{
  "experts_per_token": 2,
  "balance_loss": 0.0025,
  "beta1": 0.9
}
Below are experts of layer 8 (counted from 0) of a mixture-of-experts language model. Rows are named router (the router's row for the expert), gate (a neuron's input weights, with its number), up (a neuron's input weights, with its number) and show model dimensions 288-383. Each number is 500 + 50 x the weight over its row's rms, rounded and kept within 0 to 999. Numbers have three digits each.
After each expert's rows: "mostly gets" lists some tokens that are sent to it at least half of the time. This comes from a sample of Wikipedia text that the model never trained on.

# expert 19
router:492527467462499549401488509576493493587369492461438460579565507465536482400490494444477443521438522490543503516483431435547451526489537559544534553503433555612569405452447491475555375589420490447376532553537534402459618472448473455439464410451467480520538452526535421434475486460502530537
gate0:480576411474572546496615460566351536517531559540499459502489519466558430448549588544436515531469462439545515418515496500549420495509540474467532446581446523417500524534422540485517527536519453533396442497538418518524461468426560514566451580403455537439486506513551516397482541509533478459
up0:540444500590511512492414440495539435441491445618417468433595543467526406537494500506532484548494480471470412501612446446403495445580526537526553503521523539454469602568549437430483489495528520577450528576464577554526553441483518578435463394460460398492394448513603578518404512523478523440
gate1:521530512492459505536444510475502484459509490441501467540438436412520393488442468510546482517466512496584586489467473500496501508529530518524405470577487569499558605489499471541412457563559461520485445467472440486392523479484583438548528581537474495492391616556495481453516506541517453556
up1:460552513478508562534468504465521542496433502462467490539503451509538455443481486381531501570613501424534567582425535446475517497498487535555439413531453583508548499465570446504532531456529523546435526571586469464514558474481476497592508526582491489384373594475490440487479467506517470536
gate2:525484493430500569486492539424489514640519608464440482517544593487564461445491477520560417489513562472451504476402479517558448556542445487500506515496438418564552463433490393514452558494412351530477443571545495424547463527499385459483521581431503538534477470479491484530529506464498528476
up2:475542547596533517431491543463510412543508462486491503454528533450510434530478533502463498555504520479505488467478491489492452517474476417427499552446350579540516511429550442539578458493397464448516532630499459479533499489626344489486485540492545538548464498455432504511499467495538496472
mostly gets: "have ", "been ", "they ", "being ", "him ", "be "

# expert 9
router:471501396491482580461501488566571550543469543495510560504496516474500424397397452486490476448477616516553479523532411477441498530466518497528445502583453493559554416513494455530491391591483466442352485506529537470435512464478558465477446424487434496514466497498471447483434468550517570532
gate3:442535428562450579491440455506460542537495554550454506518461526501485567490498375463528449506510597531514534520465538437613466477476546505442493459487568447461440544468497410458557496587445460489434497497586586540615509405496502554435484435441477461500515537477473493455386575577514529432
up3:483487536500580499508383459518526529530436418401541555519543591450469492476494449499403539571509498503561373506367508487397407443551563480504622517489423547418542502547467483561476499405455438558502503599481561506645527443482477475496406589465486529504544570473567476632477512511460492406
gate4:525524555484431572528540536642512567533493423537431518447561512413507567476387436508518464451572554433513564468493475496531530595479559633520485506553452554506510496490521567561512437467510456571445496498514444580557419461464496510458439486510502571525484549545476534413569507508543570533
up4:521535520420467464550552555489482533490465512542474510541521508564535513550512535531490435416556543491472573490533543476527468545540476500554560522519487490511513486459502446497546446502517469484457524446502583504357501509512495437501500398556528539462424378561473542391412419528478544571
gate5:524517499568487576501422611472563484492499435522478521499546424468508500545487574567447442474566438516489416526577514547507603585449506554491413453494532457581511482413626557457482524506483427429498513535465500439468435495515560531410526540499542529458467558549442508423514469436463526488
up5:560520591471554440564495552477501462390466533515544423493485489512551481511483585471568618589513596456465506534471415464453494487468520552540532466381457534474468565450491479529547520543463576586489552491507466502573461473570493557502515454520518452533409441464555459495516542445469516523
mostly gets: "RB", "locomo", "Goals ", "rail", "Rosen", "NS"

# expert 26
router:521533426520517482512432487492447517472414505490509443532570471503496480524511499452475524502493499551591485499538434553445583475476491502525500512519426463525459379476449443536547430584479494433415447479429520508512566500435493445558595445509367396396502426530580479574534487410442466565
gate3:500449464564530374505433482487530538453472481470443523494535551485523510481415505483448427614421477390522571503558590515547449542508534506507498583562406601507504572546460532574574462550492497532540464535515627408519518512400449453520428470473429503435545485622440486549510504515544562524
up3:456471504507460436527526464450525529389482478408502522508633575511559481530425488496597456547439512398467510556523516456571442560493451492469576559535439581496431464470496460551565445521488518502491441562529661567457520492350481562541467557491459574523480527557437502499557515492433542610
gate4:504478533471453498434443499472528566512539475526432496544518382509417560453509523471504500468519628520651572508560463510413493471440579529462510512481505469470471486554490565473519503560519512511448492507558447489546565476427380474561486471534529547497510491465499539507478592547486530507
up4:588539535462516539513514548565570591455552464499486409525522449559472440484475478454498479433489540456588481450511456455526497523536520390488492413468509521577485462498506437494484485498625456499599568540470484578460421477497448436486567452517504478538510517549472480521496473582535552483
gate5:500613608600547540581574445567486385474416434516520453521512456532547495513499533516533469515481491446468497441456457436329456485558459463464434502545411407473447505444435568523383497436473462432477396446461420573534524489528462547535565539602462494505523462475557483533448492514486459528
up5:538488533506498502435522522535532612448499568480500527510511505429406522522482511492460512563513490537478544584520517580476451485453532486564543488493547516565554535590484436580509493497556625631547585528572527462553506495500494499544436517494567446427450521479462537510516476523438574487
mostly gets: "David ", "James ", "Peter ", "William ", "Robert ", "John "

# expert 18
router:497518513501515515432450519528521516559420568484503546570498414454465501486495516438379462541417537540559488455551448549364450479412523537495542547563429537544586484498414441542442389589408513512487489464545560544488553525489509448469449521548409462387428454535525465489456487486437523529
gate0:439496483454392524527489453578441389492528436452612456534544508413438492469444502523506595523563462466536473497533428509477544520523472450519458511443443452465573493541467463535510531462562526583462442400453483477534490513501475559487587481563540520556549498401476562576487499476496511550
up0:486495433402473489582545470548398382446549558523466491484471500549455541510520520453540521485513455422407555490524587559427505485520504404508519456446518478485507492457520516407526515554653488514471419339470419549482513513467484460403447502561531439509490424418466562515526553521505457472
gate1:521457495591420498452451492439415417600387466510526493533610549408457425484540542617456571500495538448584528409450577497449522527559526546553523488539477455393543500441412496623501465446472489387554551461465533478447477419528543511516455530519497490545489458527549479522440546485493484520
up1:543543476544520479479527506499463441507478534474498512474536572453530453511443550493499448466433624510616486534576418523423546496487505525604562468674583530455547477447515519474485477511530569523458546515448543551522489483471528473527435461501461393537476490525503565466403462504481501535
gate2:452542465448488543512529441463541618518474490403509545527513454524502554491503478494514413535588465570566478525601388495459509413516451494474595460411541596487504460551445503500521514546529468463436509485527482452513619485417417459523526402507485536449422590591503504491532463552438495517
up2:455550487469574510558506443557459537489502430507490534464498538482497586486459587497488471599481438409524461514418437606521449491530581509557546509511475520498489426568390460579515485406449581565503521615425572461489432526526565545567460513376503484495465478468519411506421431505519464507
mostly gets: "–", "won ", "Second ", "First ", "€", "During "

# expert 30
router:441547446539469543497561500542606457502473536531478435572503462519471478496395474413487516492473525555554518523467438565391413567405491447553542481621544540536575441501509471516525323495545536444314498401408456454475538577490530482463531430526537502530484486515563486543438480585440497497
gate0:460517421478456421476530553455504480582481545488475595512490537512559475536446426500461473488351545489596523498512482547355425480514452444561485572501474520437578527494469418516588389497578592525416536520568449525502597567468536442424488520487520519471486459381431577485439579529466465454
up0:489469578559492498485494451420471486428422512480471460505479399526516595449432529488466377563508406480432440538407551471525545457457507506491502479495509355494523485491568475528472565528451542519544558430547501408515395556562503552489510421491482527477396508573499488498531518478547419536
gate1:583540486524462380505478465475489550442406504457509513492521527500465475479452395472469502495393372481532399467498516522412519535523546499550530593520464583473481440513518527548549437539490430457494351413496516505545528553484544497531563459552535496491526519427504544509425557517505501477
up1:455574476521431349499534481504521445398464487458524564482498547448477515497466477501461450454436536455537428466431510467426474494502472506581571532461495604419535516421579498542549426516505446466506406518475511508534594580539515592501488456531558534509539499497525567548519509565503420476
gate2:505612514545491522477535545527449525533498495421540472544450488519637479503393516484411461491373523615502588589518422550529486509429530432550514500589542463479533571585490457521509395554526578470435575472576503466561475577505456532451461471536498515486512498542471556552449492483521568573
up2:543564539494411516500574535548565515524537509565437477462537489481470478468564467510445595465491523505534514475556465462426497495513501599538461491526484549498476435440512490538531601528438445525479555499531487525468510476516577461635506591514506580537521467489640506535492432423502509475
mostly gets: "cin", "Paris", "La", "Mar", "Maur", "Saint"

# expert 27
router:479529503494557465570481433594524482546471591453549523528486442459530499432420495566524494454444578519528499499507459536491548639497504531505527559511487491465546488462483501512476457539460506456395463445514556496503423452500470449482543425565440486530509540509523532501421424549446551537
gate3:513591482489526476477469541445496551538471484518508501537459520478428460514454436380557491420458495528513521501466515503513510527512445503523503583529610485396461445525586452502474538444514505489527397425534509461531448501563527511493434468532465452509549542474441506541553419564492562461
up3:496441515444538537509550508509458493489506546546499416581381479476501461525451494548546507466519456553411495429386435472455548495443568576564467439560488563473576495534507555550491416508488608468567534426561508511482483421491357470530496470429556537463494484487485505478473453482471490456
gate4:512502519481427549541493430591440524544459496491513570485555498522510529402434494463498460530456435504472444461486439514486589483516468529525442555515535435545427537465521537516531491483406483472497450481528577397569492499442433444560423510446424447447498518542515524451339498543447515539
up4:492540526539440516534499473576451517473519443551539558538566522467529570408451493465530443514478487550439400486506482466519503524575475554530522549505522480488407537450532609525428529473495472545503460486501535389493484510556436443589383581552455431465526540527426520494405505520475595449
gate5:574471488562501518613400482504489461462389564471498515499570563503470526479465445529544521489481520400514535504550455479453609497450540629524469528531456442616531543504533494510466517525435489462523607588549476582614517536511486498446438508546567453523414498452455483544410419522514463489
up5:447590489484443483539458477387470555527384459466543565478553532544437520499552482550472501508486603537508484477594382579448455557501448508500517364422426466488471522411524511492475439466414554427423444548412493436501466607530459486442500498507594417541458489481512488547483466564485464493
mostly gets: "cin", "Apps ", "Raj", "Position", "Rank ", "silver "

# expert 22
router:506555427532482520481483480520464494464424535391531500483526527524525503539428467470571476421492521529586559462561468546452661552531533481540467517539472506544494510538466418564423500518427467454470396545469542553506570517437475473512590490486450379450520564541536471460565435437428481604
gate0:491571451531486475478565542518468530533573552503533534546481569446442447468457404539534507481449602600479514509379493518468503524502530549484529461517506518607573424463552527521449488535502531487446455500561539454479470593427493507406470425590443474402504549446362461508418451521639434518
up0:468534423484524520438511512481439472589522545483520526537523606542431522538471521493547500379522514566535581550474507502521468534546505599522470463478517504471478535456467503349458484448486490585466496482535477557479440519439509438415518450517404498491484569555429503508462529437558504493
gate1:561484463573456565443464502490437452544435497517429473477438470472566508479402573472485563508533456466567497473519424496567512502477594542537546480497554457443559532542411519517493424502530489516410513445483528512426501555573395573411502542520532558431531589480410493433415486638577505557
up1:517416532460554453491472529517504496490537532477576599535525520583423543532473522491502480485454508530451541517526481560476523478523509515460541473451516497555446464474449494431484536475499587531505529553468421619631559482518436546439520476501398396503485465452568499536587568429541459415
gate2:472463411530520494457544470483409560533491459390498486433501588509476589468521453569464474490570498510608507504557468556563491470565552613448532452511434520591539562576458508459524465590419588422506458519541609481518602486485534562445469516513494520476497481539482505495456538501543520494
up2:522520529470567531449525484447543511505469557579501494564430490507560526534498457478560537534506503387481479454448467480438417502425477416501424485492533531448512432442534511522540559376507458542522603462525375424536480448442472410565482528490521481576532461583511518529546532477575563446
mostly gets: "u ", "z ", "ara ", "ton ", "ov ", "i "

# expert 28
router:518492448437535566508499433522474537490344476391499535495516431555534409421381497438464545505448543545470528472591516527419581529449528444541519548563433534439480463504509482555489444507445426527473435576494587453481518480441453550522550427534398522550540440540485429395496535538524534537
gate0:432486501465460382633468526535532574464493479503439582489535497560501541524536527525487453510573499517551451535491557570515547586506457474508457553515535510387597517555500489409555525507563491479515508458440446502554471480504434444591437420474460556463472542514500455520495461481409493515
up0:379482547459533480499455482518479526422530495495440563473458514566457524548531533553488441456452591534501499459523577537520519483557508395569457523485421541468543464560544421341536522581528504475500539503609577485497448417554532498507576424361432515458403495531464443516567557492386572490
gate1:483403474576455589509470497564470500513467580505492462489475525408461541408447482464441423510535495490469561545479511576462451583504572464495562435486503506516478445536524490531518514497509577454458336482435505548489555530490506478477441511431453460496508506589492497497504465576480543497
up1:514453482484438608534458474571500481438556558436523443453485448504484557528448588550497542400503546500471516562507542512511495550558593437421532443579486409493410528503581485511445519497542539513433411467373512511489536490478538511520432497517477492478461530476469534511576449552503551514
gate2:479400504471450465401479456492460497546565486402583407507473577479550475497410568417514544486526539443516559469439535565566471521493582477562453490538486418536439520524479559449570452547551445527474472525479553457545525528467515513454423477447470479495512490428496436477487538548482436513
up2:501491497428509535505455489491454497446401490544456387549540527576495594513530567452495515484418525383452596516494472530516517495521445600500511523541468551570557466470435470502436487446526479472466561599522502515591458608462568526480506561529506465514348470477524531583528496507497472522
mostly gets: "both ", "among ", "om", "others", "idae", "Both "

# expert 0
router:472505456484535501485512546475473503618449533453517492633528487521524456500519455487508498475502527555547445462529448490451495567491512491508568536574435498532600425523434527529541446625417465409507469542569529475512522524487545468555579453463377482456443469521569426477458494492446528625
gate0:471475411537487496435464456497519453480414406435475455522492497465433523496458479465500451540470382423526511579479527529630609439543496369496493527522526429550490519530532458525487570550498430526419435507506477538449454495444465445410541503550541546529551619572471471454499501617549479518
up0:525541549492457508497483485601491549453496561536608551441516514580621455494482549529541459447531578527522451441584545459380482476427509544530509464460394479465595587472540590472559426462488551472533514394464520489460529509512488478550445493431453440433457396477541577558539496457459517462
gate1:467511546466459535435418529522504475500390521503585450554520410556399568340520473481394496528446462507447468567554551453572525642558478501527532498554566404619546572433514525512468504354380509430527455426510351548592440512489522450506472534503483439418446494485534447467570529548518531516
up1:577521447469479514512522501496535550595588470481465599414413609488531465571469482529493494506572533540502547544456641517498517449426438468367486488528456567437400458459506495456472459572489497604479489504461581534424563432574545556388543590464534532495530523493477551472491528487507414469
gate2:479496497462511454477500475491540502561506448540400504559489425433551511470536492489557491505516447514536459502546548605524419457535504568528462606489413545498525446534558515525552356598496530439499538515458502393525479462413466518490456495510467480482546496438511505466381533503452450603
up2:491481520419475513481530462472523585566568521567455424428466544448461501479480455472518457545487481446436472548478575507618436479576449517467520595452453495461530495491531489523575501547565560431493540519456505444561404450477517592585490522420515457402579546477490539415507530443461442619
mostly gets: "debut ", "largest ", "another ", "village ", "story ", "song "

# expert 13
router:528494473469530520532429500497540448458513534443542467531591439554529521456438484472476464514438472524529490456483456600480436535396519490538522534550425577471496409577481432505516498592433541500379532450481457501497549532467439565474525491486473448451545381609602492431513495476455514519
gate3:404486422475462473515493535525404482546502534471572537597428479527477554543532562429504430422494544517543531498523495426470551535527483499532536439621495507515478501479488557500499472528441452536478486498572544530564542527475570540541534498438478465531433482606534507463522521559495561498
up3:475465528554503419502565461503497484499488445532503531532506515383518514511442422470493439510520491467541475503541539500480484421456468504544471535566511604507515433522495570505490484550560520498436501553618516504503527577555478478598463520389562605452524576548482421495558483504596521491
gate4:452456449508490574487555494602509501560433491502559496618526440451575565477472531510472501580424463526485525535495529477358457474517504481537524580481527486530527414442480510484486511515493558518498547433617507550502585613482586520508475476480542470476479440473476427474473565458504515548
up4:502605450483457493477537600489422430447442484516536479506597496451487532478451540581456513521464546563451559577478560534406535475538531463570446535518547515591534422451575474523528508472535513469563587451489494548482533490477576534540467491493520490525524530428494452576452609370505485548
gate5:459521514453424471446460481578543505582487504425481516539509491496521395423538415559528476523511468566479580526486437559449526546456438456502581549502531535544461464477425535503454513464477415488465535391579467482468498537442478444496521500523479396544535531547509504487449498488546556586
up5:603562539525472556501457527631524463439537563486503500495503504553528549456499519522550468549510508471505561577571510563469564566513489447483502583471488488521446508495423529516513564425481445552456529543559447646476576503396470524510519465389529438513525601421544503600580532540528588527
mostly gets: "however", "\n  ", "SA", ";", ");", "Occupations"

# expert 31
router:489533460465551495495491466448558561568409526547528513530527505478584430464500430491436449467504527540516529450537541602466502509495531516503478521502506513462506478502475482542504459563486498438487437507550585403466513551467411500565550454468423488398607499548550478477464453457475546674
gate0:513508505461434577654578512444492537507480524462478435484556505609449402520501448490679452554508425450453495516473547583590456477551436480468450513454426476512497491482501430513553506487525530492441472564489563552545467519389459498530487460441509551449533552502466474459494432502517553450
up0:513592467527546508443547499568478576545539505464505437500522532517441488482498423530426473471489501534520489387539454479469452460426598540558543513508529453478639532544574582491530537440493542442547583424529475469424546537533472495483458526483373496489422412506476478494490618457538540472
gate1:430479534445457568502466475495435515533461499529573506559531489597503474484552418557433436459591420592474453425503547485457514452439616435495499493503495452509417518552525500587451431501503460544475503503609523485540450556499465380501498503440515462492563526620546377474523535536497500403
up1:507478516375489392520470615505595561488493584473459524442584433460362466454456435466526441417448512444401412520511539542507552477503464461451470509515554495533523451476514461458552563519467528540470525504506475555593557443487497577547448490527465542569512481447476478483489429465472483499
gate2:470504587628486508572544475499364558437576513524515455511423563531440559534519484463569432534456540524505492473444480462490484352527540520526442433503536559565448537572474486533528448434567506500508563469579504435412459491525458499512410565460490412596497504481495532529543476593471552542
up2:488467449468484488463487570506588512436458519536520582495468474530536542471515489539592543474455558482478493539520522444504582526521412453454462413489580523462506447586587530548543544474553478528496591417510495438458494453426477544475441538463460523626575510413525510446448484585425378467
mostly gets: "many ", "various ", "several ", "Early ", "other ", "religious "

# expert 6
router:467519512445453508461453481528490463521377478485481548584483490456489424390461427433411531538530521536538502503516512577539529503471546493606605578525369546552517522497488546466495419548412532496485551494560516517479570467477439520481536477526507496513508514537529395521512503510476460539
gate3:455498468460512446445567440448498492537477521481511405548537456552496479454490437478530578462500527542492565434589554570454499475395524547512469593456496592586542514479467551471518465569454506439463549527562472423537536494502433566585574493579493375636516500489486500525543421538421503508
up3:593433476514476482441509459507494476487419466516521478472569521465521518508481421497516580493533555541520452512590536568536512483372502528585523457609549569586448493528518501471480493518499505503452513605560414453576550487515420541602563493414518412569424577515516469522545454507391562476
gate4:459499518531502463500441487487529518497336450475436500511477485524491486412537558558506579531383589444455455523600423571466532575471502514445463403519513601486484511576525461515518503583462560495494563566449479489549482490450501594474487600502456567510454497562458482453550488543556502527
up4:497542502535482409548472440554507537468532597535539510556528509552466502491526521449474520459460526496513472458474491514498473585529506343470510469561528489459517557453490563513467503541470510533491459507516587603648468539502437464417544489506489441447470456471437567523530441485525512561
gate5:484528532445613391561547531499508501526525513538421529464469492587500486531460455437606481474474534565478447560555544498595502523562437518579570543514550520536524488513440509489550468556473500490490519449517599487447489545452470491584512466472476463475504584608543453553526433528420558509
up5:459527555509451424513514496541510459471479518469534457576502461491435457464528460540464491517521488407551440511472369556421524495470529428569444540554544502521429519466482540569494449571511521590472462441473453556578455579431542472559465594616501509525406518441473631462486495502424484484
mostly gets: "this ", "This ", "there ", "who ", "due ", "since "

# expert 4
router:503546509483476542455466488552539520460445537451575486604570459447526523576496504525456433435468535442492487445532487551449517565446597513406425509512447508535592412505438501535552443506472423475449473531487447505550640599448528457518553416552452480434505481561549519505444477539506546530
gate3:562416435499512548482480571536575538505450483518434465541550445573513526530480509476561426516497502509405455483480467510582555572455560456455513545544520543531522425494546574554506442507553442457416433565395519476499532523583474569576529511431427462491504526502470435404513485528436566471
up3:508512366615580458541482490524499513450470544577482471547520493460484415484499484452515549474542535526404456465453499423472609563450439528539487593450396480519483488458604545487503531515504404447479571583522539613514534465498498501488543346523450394481505560504547459514485534572509512465
gate4:482491432547520550468499598565555597621488418556521570479608580567550425486493462516400424381454521507541520398482509528518504542567562440477515524499545539518515489492519538434496370492481441453409552533507472566498560518423525488578549558521547503561527500428497518545509527435476471458
up4:483476504544560605432475426482481568524503448500475483425544545542513563526445478598535609374534397487452541528559493435472516523599409494466553466571502558423422513508493517471415474448530514425533633564499478490467495449443557466518577433450458412493542468519472466547452556406469408547
gate5:447541442488418522523528506554491522465512493465519478480619511429544509604486512503553476478448512585482511527445463508470385459506459394496554454494535490590455490499450460499491507510471553405484485420408580441497571493494460524470434565499464549511520497459495510488491473508450410477
up5:451443460399520487589541453466451502428486551585547552529425457430360494512521534588609555494545557440545468586497492394545524494499432510507507500524483528499442574489533429474543538406526562453585457428541513521461452489580549527465504480510599385563479490513473442501478495498501578461
mostly gets: "Binomial ", "Height", "Phylum", "Socorro ", "″", "ool"

# expert 15
router:485500453527562476502477462563447470517456531458487481470590501456438444440410493485473564554465485555540454474583514521495496486450548462490502561470496551522578477503451505564534327538549517472407460404529571516492480512492450444439490498551484490422537422512575507521399517508443425537
gate0:450473498523493587494449466406535460483537486599523523495505518421557525489391594487506515464551510560531484558443505518413486490451537460577448551544487433546545506490434499506441529440618436481415478480463463503465540469469557577565458374495439474464475464491525510525496504487429495486
up0:472479516542495507484578528512552455460555517490454480464456435565511496529472489447498523479427561531381571539601460470507528515373483461506420463434465554465467484567543424522548510547569470531416490477544471433495567561482553464410470407550525558432615527567525533460542498528545427555
gate1:505547476522527494524498532533603434499504407498530502416437525539468642482505503457423512547576427393478491585595564565494524523500439502487461576451495546533519501500665589586405519451505458471536520452497490446547513475535425477521505524535478440481470424518498519584590438501500475513
up1:521449508498449494483484390516400521489462516478488417501456404476528426554458542538568476449497531574555458510485472493510524500598533587520579508546482432489467493428484427426537579463564452505457442470452515468448459503456509490476519535492490541507450529532513547455494539625469582550
gate2:543578559586529505566554457396560537559542538488324486513468509444499401516547447448440519477531595529492468511553512461529470494525550456540500484487475422589591576582553462481504530608488481608395519494476513431591435515553464426527510427502458500531495465464531523563393479488551614463
up2:509590480535494515567469422409480639532544504432516392403524434513499420430587527468447502571511572473488485443504500483575507428540520507562455511505502443578513478535610447570549498485564488550405537461466519334578390511510512475507480431558412518460505459415474513546473466496449550488
mostly gets: "°", "g", "′", "died ", "Jr", "st"

# expert 7
router:470492474542464457540531504547528522577442558474516557601511478516525496482402456458472551466474533561539466484538493534481552565410537505495561575552454475523438457526452473486485353575507517426448425421513509557451585518453490458495523416508415461373463445487539387439490525441493539548
gate0:507484467527512497612482581560478476506407434467481497523461542486451465531538479498548531513457483584503520553503458457450486359472476535482417530471442503508551452577432512545585447510430451518520515444485593473486520442403489478556485562441594526470552559572455550482428432521499502570
up0:501512437508482606534495614511446518541497483516527495518465552572463536512457500452599510466490568566408528563382442485489472471568484503427463485492513458525413493547474446479533410530565464552502460447552541465470460517510515599517483479423492533450575510522447506564388499528559577513
gate1:469503512461465515463494535454581497524448547543519526507593477425465488417496453486490443444551493533513497551610488491429491522526531479462464506498527530493603471473473533472459466425416534378499500486479548559566413566436480444479511507528450539462529516641577494422391482476534449570
up1:478616512429397555452576562510572454506532532496513525543557473496510542417411513508498522475576537490512567533628536432514578577517506508453424421531533476455551539414470520406462536415502509488474519436467493578507456478462516492516457549512398430478479554568485499515484507514590460500
gate2:526552435481572582540444559531474600481434557405552494503416479420475478551449528521498444482459421551548506479465488522510539491541492442466530493442508547526524507482577498530477510466532507562474557523545587550512501510447499544496515529562431570446579527482577472492442514559473449558
up2:431575535458520556548455413431526470467492430513508474469536582467466533540496462534473481504583454434584517505496554485456507424556497364445467435451546549473558507502531495486488484479468492413563462563467424465563602530484543512521460487568541436512531531466544539563456489429541532488
mostly gets: "that ", "National ", "JPL ", "how ", "±% ", "Candidate "

# expert 3
router:467512466467511519482531492545489498410441508548523514553533436497531471495536511369499516518451551568544501498520456537461486506517535455464526532506371402507605460511393459494593439573527543430456466423510544563513603516489495444494586447564577499473481419553536527510520515499429520572
gate3:486579520523479463501531475520458479483564526499550549550535444483588462495537431490393540532547532540454452441513469549553450488480482511483484471495433437379596542492451544505475436555567540533578516415482537509534455525516476530517563513537504508465437508499511488455496554521470561465
up3:531470490486467474440565488442492425578533528467458536476501573386524491509494464441429409530560541539466453407484538454518378478543480560515532584519477522495508509525579458580425437549449553549507413453600567519541499501483473399552498603493505545436504492485516451440396466519451594558
gate4:507468447454528512514527513552544497606517544544412542597408436629569568488444471437494384490467565440503522456527527487489483523517518456457529467568499485494576588458416481468523375563539505572468463381538499444522506523530501482416592466519527473493523476556467510504533527546536514574
up4:485510513404531513577462565471464419547484417479579523537489468489440473560487472558458451488469382494554438522548551465468636467456490506518552422478556409337599452574508411556466624395494549478431411549529492587463358494448500511545612525538580504502566487521411449450382488472548461477
gate5:595581415543490494408529481571508424525480507466478420495641470537494499455501511473501494483557537522499453505505546485473531492398505483510400556508453478372510428511551509576610468492484526465427484470569422594461451561482470451518525333479502507464517574511490580486420523499443552432
up5:573567375469486460571512498526528502486526487550544439516474491474505512514519493475535476511490459541569476490424525535527447559531508570542420473402476487464418347466515434502543495534438467451454458469421467470542553469501502483571524384455525457477598523422489553588386478519461533567
mostly gets: "College", "University", "Ob", "graduated ", "Royal ", "Mont"

# expert 2
router:499516482472481547537513473564465503566372515416531479546522527552509446495383431461472567523476553570537413480517498595470517588432524495521485516586466503554538455505459475554578434591541468480506485543477572448522572530453502484480476464491441445505507458503543433459422506541505455510
gate0:549601445463526502495497502477480581451412621547496401466509551442447512450524483474395499460509441469538498524507478549451524438438606531500511553474526531517525577470573509556555489451575527582527540564524548483520535455495429488521577379458507488534470556558512517507477581552494432528
up0:506629442495532411526492537481453591496566572550507446483443598520382504464504463432411407406508458505516522486492462521486428428414527487490490529503563540510522573446427584524517464423509413549565531570451565477501528517485460485532538453464507465517491510554502504477469566479502477539
gate1:530467522472499454531511497473518510526385471395523569512533460458527606516499409529545532489484545486506653590496458532499538547557510552558522512589487485510412542565539604429501475547530524550411475421497500499443443538517433488559478437485477496477592499509527569462560416507519514561
up1:551449503481628602536483514552573453502487474518508394490498526546548573416497443520457476546431463489527488427487482484461410511440401493458539506381591544461532399542448550514508519508524554503503484429492520457545566534506475486446504659493497515431459441584543492569528457573525509565
gate2:393478514490431497541508504434544494520509428429382480464458424423454579483459500471590477509499504623474457462459583573539508462523507453478499542508481501530499468427602451478430499508528578525423463601504518485387501541491469547509489594551475538481536472527454533506499528472502435488
up2:467484455398419473475535493489507493604406446426509442455524481547441591528443416355544461464463532557480487419421582502489576472508501483470462516509434426500526437464605486564468495548481622532499438521514571505513509530511519501518486536556559518441542519479488498513576565502511525492
mostly gets: "FW ", "MF ", "TBD ", "DF ", " ", "Yes "

# expert 17
router:505540490520507465463479450488485545544441559399472460559554467426473457366494465472431547533439538584601507488530477584443590471464552554489471540523484549553499472505428528546585480583447527442479532509553555349472556499438511499552498447565511475329418472499529473502520483417486560556
gate0:531454456489554508556504545577490442520436560451557419574608504470499478545457542468492478564476529477527491488483515454477558413351510450529560526530414519479501521563551524476517496545497455460480528536544498595533566549438509450473586562509524481536508531366597500551519483466504419524
up0:511540573500484649458451449512538421497423456491489570406446505513449562533479490456507443455503524482531466517494479415499528507527445505517451492508452502580511536428473451501402464489466462473487438407500472515444428494502486463494422472446506526504479480604434458397476477551428558506
gate1:642549545481499524500413434469448525446480525478605460537556538546541476582462459541604564437503519437519478535513450407489577580606480531479444425529512461570480545497509509537499558430460475457523420555447471508516565456405559525505608535462569377528453543463504479445493480533399548503
up1:480554556470458510540600523473497485556553594488472492533549457539468480480547480380510505536571443563549500490474505508426490504473587505435563480565437549515519560592513525519487452578469628465507516442407493422505446579633557401459477506479467525468501394518503424515389472516485541575
gate2:403466496481545546593369445545399477485453515449523473506484522490558417454541396480559415571455541466435543615432493557521405530610557474543510507497553511467530401475453496530580512488531414577444485528523603436432595412356577447527516484442525530474476462502448479566535428529516456519
up2:571448499404415542570420481522444524484524486532542553573542514403349636530500501496608491525501498504532475486569477447495532554483417384504477509496513480449486570450506479499396503390526493511477557484504445507518478549484564502486512525553490457512515483454447543551572458483509386525
mostly gets: "using ", "including ", "wrote ", "and ", "& ", "make "

# expert 14
router:467542482486487475550452472519502532487409499513459507587502503532476486449494480485463491474431590569513569468507485531452436483479532467536526536524536499577564364450491481557601639504377505441458474464562513527485576476463468469475522455534406400520456455500536434441454503478461569585
gate3:487527501516475515527616580510414541476433451402481509490574475560493557499536497500501596542508448535370495454454538482402526514537570504522572469541543552521589458478502515575437554405410501508524476422430479482519559452544469573561455552526431356436502480551502504388438439418543585461
up3:408494487523510499602495461524574522495630533475484517538507507493445498508487491532476509509529518478471552537497481506495530472427476464516578532497506432532534524484483444377537530485555466447538469517457458433458532484453473446489577470592498408503452522438526465620569430462443458445
gate4:452498559469518484513519532518474536444588394523507520529596537576549515528523453569524591561446430547465518518469620505505456475528544420518394534460490483496470500426564480536503525436426490514461432507500438464601593412517463598483490493546554502534516471453448414514538535465509531555
up4:557512582499441543517502556578496503494458488470540448425400479536582473518448604479479443531523473475558549526508462468559497524479474553524516467518580463446354513454545534466394550530513532525506520459465494551422488520531524534526471497401448473545466468462522554574489505525549450463
gate5:511535454536553525515538409571421559571483509492535474536533430544440578479443438456560486505536612392462416518527452481546498619548500524461566478478456485423531546507507541533506489554511445510462467486492478499406402519444443491541625411512515416534520437511457511468452510545520465466
up5:475446587455426567490511374491548519487440521458497544512538538525555560523499521486402451523559479443499598456509496533452485532508522548515511459502513469563461438433534522469398534500476573582509432466599449643529599515547547516491473542419423480466433526444527503516453479459448467504
mostly gets: "—; ", "Sal", "Arch", "Min", "Far", "Co"